{"experts_per_token": 2, "moe_layers": [1, 3, 5, 7], "routed_scale": 6.93, "tie_embeddings": false, "seq_len": 1024, "steps": 5187}
Below are experts of layer 3 (counted from 0) of a mixture-of-experts language model. Rows are named router (the router's row for the expert), gate (a neuron's input weights, with its number), up (a neuron's input weights, with its number), down (a neuron's output weights, with its number) and show model dimensions 64-127. Each number is 500 + 25 x the weight over its row's rms, rounded and kept within 0 to 999. Numbers have three digits each.
After each expert's rows: a language model's description of what the expert responds to; "comes after" lists some tokens at least twice as common just before its tokens as in all text. This comes from a sample of Wikipedia text that the model never trained on. Tokens count by the router's weight.

# expert 47
router:502535504495539484496479512479480547514496501488467506510519502496533504492521493488559476504496489488509556538473502526518484521503515501486455473468493490472459506545481500488527488494497508
gate0:512445471525521545504495495477462452523517509518518538531501523532498509485494497534547473501482508512505536489521546503487439521552464492484517472509522516485470502536496548486491475498505474
up0:501492517505477493480461475524495531479461510494493510487534458489529488531491465500483497511448546558488507555513484503501537507489540445539490575507468516479508495503523490500488466469495489
down0:547496491463457494501503518511476436501474497515481505533462500513520485479484508520482448514497499482489506474550495526444524518492477504540518486533473491502494500494432500533459511539511491
Quantifiers and contrast adjectives. Determiners and adjectives of quantity or contrast before a noun or than, such as other, all, various, different, major, one another.
comes after: " the", " a", " is", " and", " are", " of"

# expert 51
router:518543521516496505467463464462463523523495433493499522471527459483517524483496507501507507511490502476535529529476507527525483527502489515440471498487479506477465531495484482503542481471490502
gate0:468512513516529540480510509516486486453524499486512509500520415500482518507456488536504508503463500471448525525499500500497560522553498504500493527516498518518495464521519491499519515560494485
up0:500454470514457510515498444470538482519440500489510489501485501448537507517465499495514472472483524536482471509493513517495525501535514489499489481510504492481505473537504445544486502498514486
down0:523478539493468520498460502471562518490490481489516505506532492502533542454506478516501474507539529540507497476525541538493544496541511481503493532518539496503458461451549514542526458500506469
Words after prepositions. The word after in, to or at in set phrases, such as in order to, in front of, at least, in about, more than.
comes after: " in", " to", " In", " at", " on", " for"

# expert 30
router:543525516492531499467450484492480546532487482457521504470536471471543499493544482483534484549494506477499525537502491537523476512483504527488460478497483522456476493527497475541503493461502499
gate3:518522515491537502485472538448508548505515479487467558505491496503490514487461493467490505477524503506456515497474481456483505482491459498461490504479507472448523502529496504474508501491489497
up3:537512487506461545522485495468475511517476481505517475516477430512497496506477447484507506524494500472467502512499483451477465485475492471497500537522487504508498473524512511515472515467463511
down3:528445474544489438513514529520541537494496523507489489482464477504523427495442506524518461497515494475449472522509497524511496478491532512476514527449520493539504520506471512506514531498509480
Numbers in tables. Two-digit numbers in sports results, statistics tables and percentages, especially game scores like L 69–79 and W 89–88.
comes after: " |", "|", " /", "″N", " on", " W"

# expert 24
router:516553503525525493500506512496475509527486490486506493488494491487526551479540472492517499510465523456487509508511486530565473518462528532461480482469489522465471497486490502551522464485494507
gate3:503544536465516499476501511503527555515499491504486565517460507490499535463491504505498498472470490514485494530501504454471480467500524547506474479493508517483467477521535497484501509471549494
up3:501511486482504478502500469501484501491467515447505489502470462457463477509469515515499501512484518468489519524528496514506501561482445491467507534511499499486476525467505486502514511438495474
down3:511464500516504463493462483526465563531526536523565493521488514509517477450548525496523461494487534494495491508526525501490559501497495483502478449524492537509506505508459504486500497494500514
Copula after subject. Verbs is, was, are, were after the subject in definitional opening sentences, such as Tilden is an unincorporated community, plus located or consists.
comes after: " It", " is", "-", " He", " it", ")"

# expert 5
router:536507539529543512485524473465474505529486435478521516529516480487533534456514485503510485547471503450526524553475509488530469533490527503470481528492479530450483489516466518505511482473476500
gate0:481482480520523458513467444519469486513505462509561474507509491519521475527521519509499444503475499496468501502468512479511510505516481514485514532489536497470497464510487526540505434505488514
up0:476486498502522501490528499499484527500473489463521495515471524537501508503497541488512470510471452505530528487510484487501524504470543520464495534519500477492489479492457514468451468526467534
down0:496500479489500480569509500518481491528480519503524452513464510513500523525482547536517517497448501487477536497543500507471535452479496506521481491509524477491505477503521500552499509484486507
Possessed abstract nouns. Abstract or activity nouns right after a possessive or article, often followed by of, such as his use, her capacity, their reward.
comes after: " the", " his", " in", "'s", " their", " a"

# expert 37
router:514540533490538527490477491467476512480514502487535507522499490499511532476495512503544462495487503472525522533470505497521479525495515506493468526468458513457497509536493463510499529507503488
gate0:490494513465498551493488513479515554492533508469503531506510523504475485542513519495537502464472487494465491482498514545489518542468489509502529524451505521535507506496523479477487486497514487
up0:467512551541509498520500458538442466502514551464463467462523519502535468480512506508486447504547480514507534491484495523503527489493502516500505517468485518514552496486509493482547562462526483
down0:480590501512492453461475466525530539519470500518423488503473444516488519493532473502468528517468474466534483501544491492488542523493482493474511463554492475489487493477517517469504513514485498
Common concrete nouns. Everyday nouns after the or a in biographies and species articles, such as name, age, time, son, wife, years, him, them.
comes after: " the", " The", "The", " a", " this", " his"

# expert 1
router:524520529499531536489505485466487516528492495495504497518524491488519518451505480510518481520489517458503538552462487524528465549437522498495483514458477515467495506488472503529500507482480499
gate0:481488531512490505465523472472522513478482508521511470517510535502446519534530494497510497465506536468483477472492532527508460449512514533532439522517481494491480497463503511519517520500531494
up0:471510496497489522515529525480471527471565518549527511500475479510477486509480494484492492463487459523515488515546576514523496482494481495490498493508498501458456516487549478505518493499507555
down0:489467484480541464463539490500508482495516549469517511516513524527481510457533498464491479555474489504504466489535538459459509470501506510496519508457493489523495475472478533496463519493499509
Abstract head nouns. Abstract or general nouns right after the or a and before of or to, such as way, number, part, role, result, per.
comes after: " the", " The", " a", " an", "The", " its"

# expert 2
router:523508543530529506482496478478493518534473472506525502486522501475502530479518460452564482515474487484567518500474483533520477545453507502454439463486479526477484483564502474525517495508507542
gate8:533546444481504519465554515508492509507491456496475521495507493512516472439477498518518502516472446468488525481504512519489462493412514530464520480503526528488488504493485485486522495506476485
up8:502485487478494483530548490503520467468532552486483537473459542509534483479506467508462507514503465507534508456468523484481541466517458498498531480493489515510480517491466448468461479505493466
down8:499464496504509487500509493529505488509514529500509540475516506465471545524471537512517500479525525472471486585485478512521498492538503493477447507498533458527497462504522512526524506494445499
Definite article "the". The word "the" after prepositions like of, in, to, and sentence-initial "The", e.g. "in the", "around the clock".
comes after: " of", " in", " to", " for", " on", " at"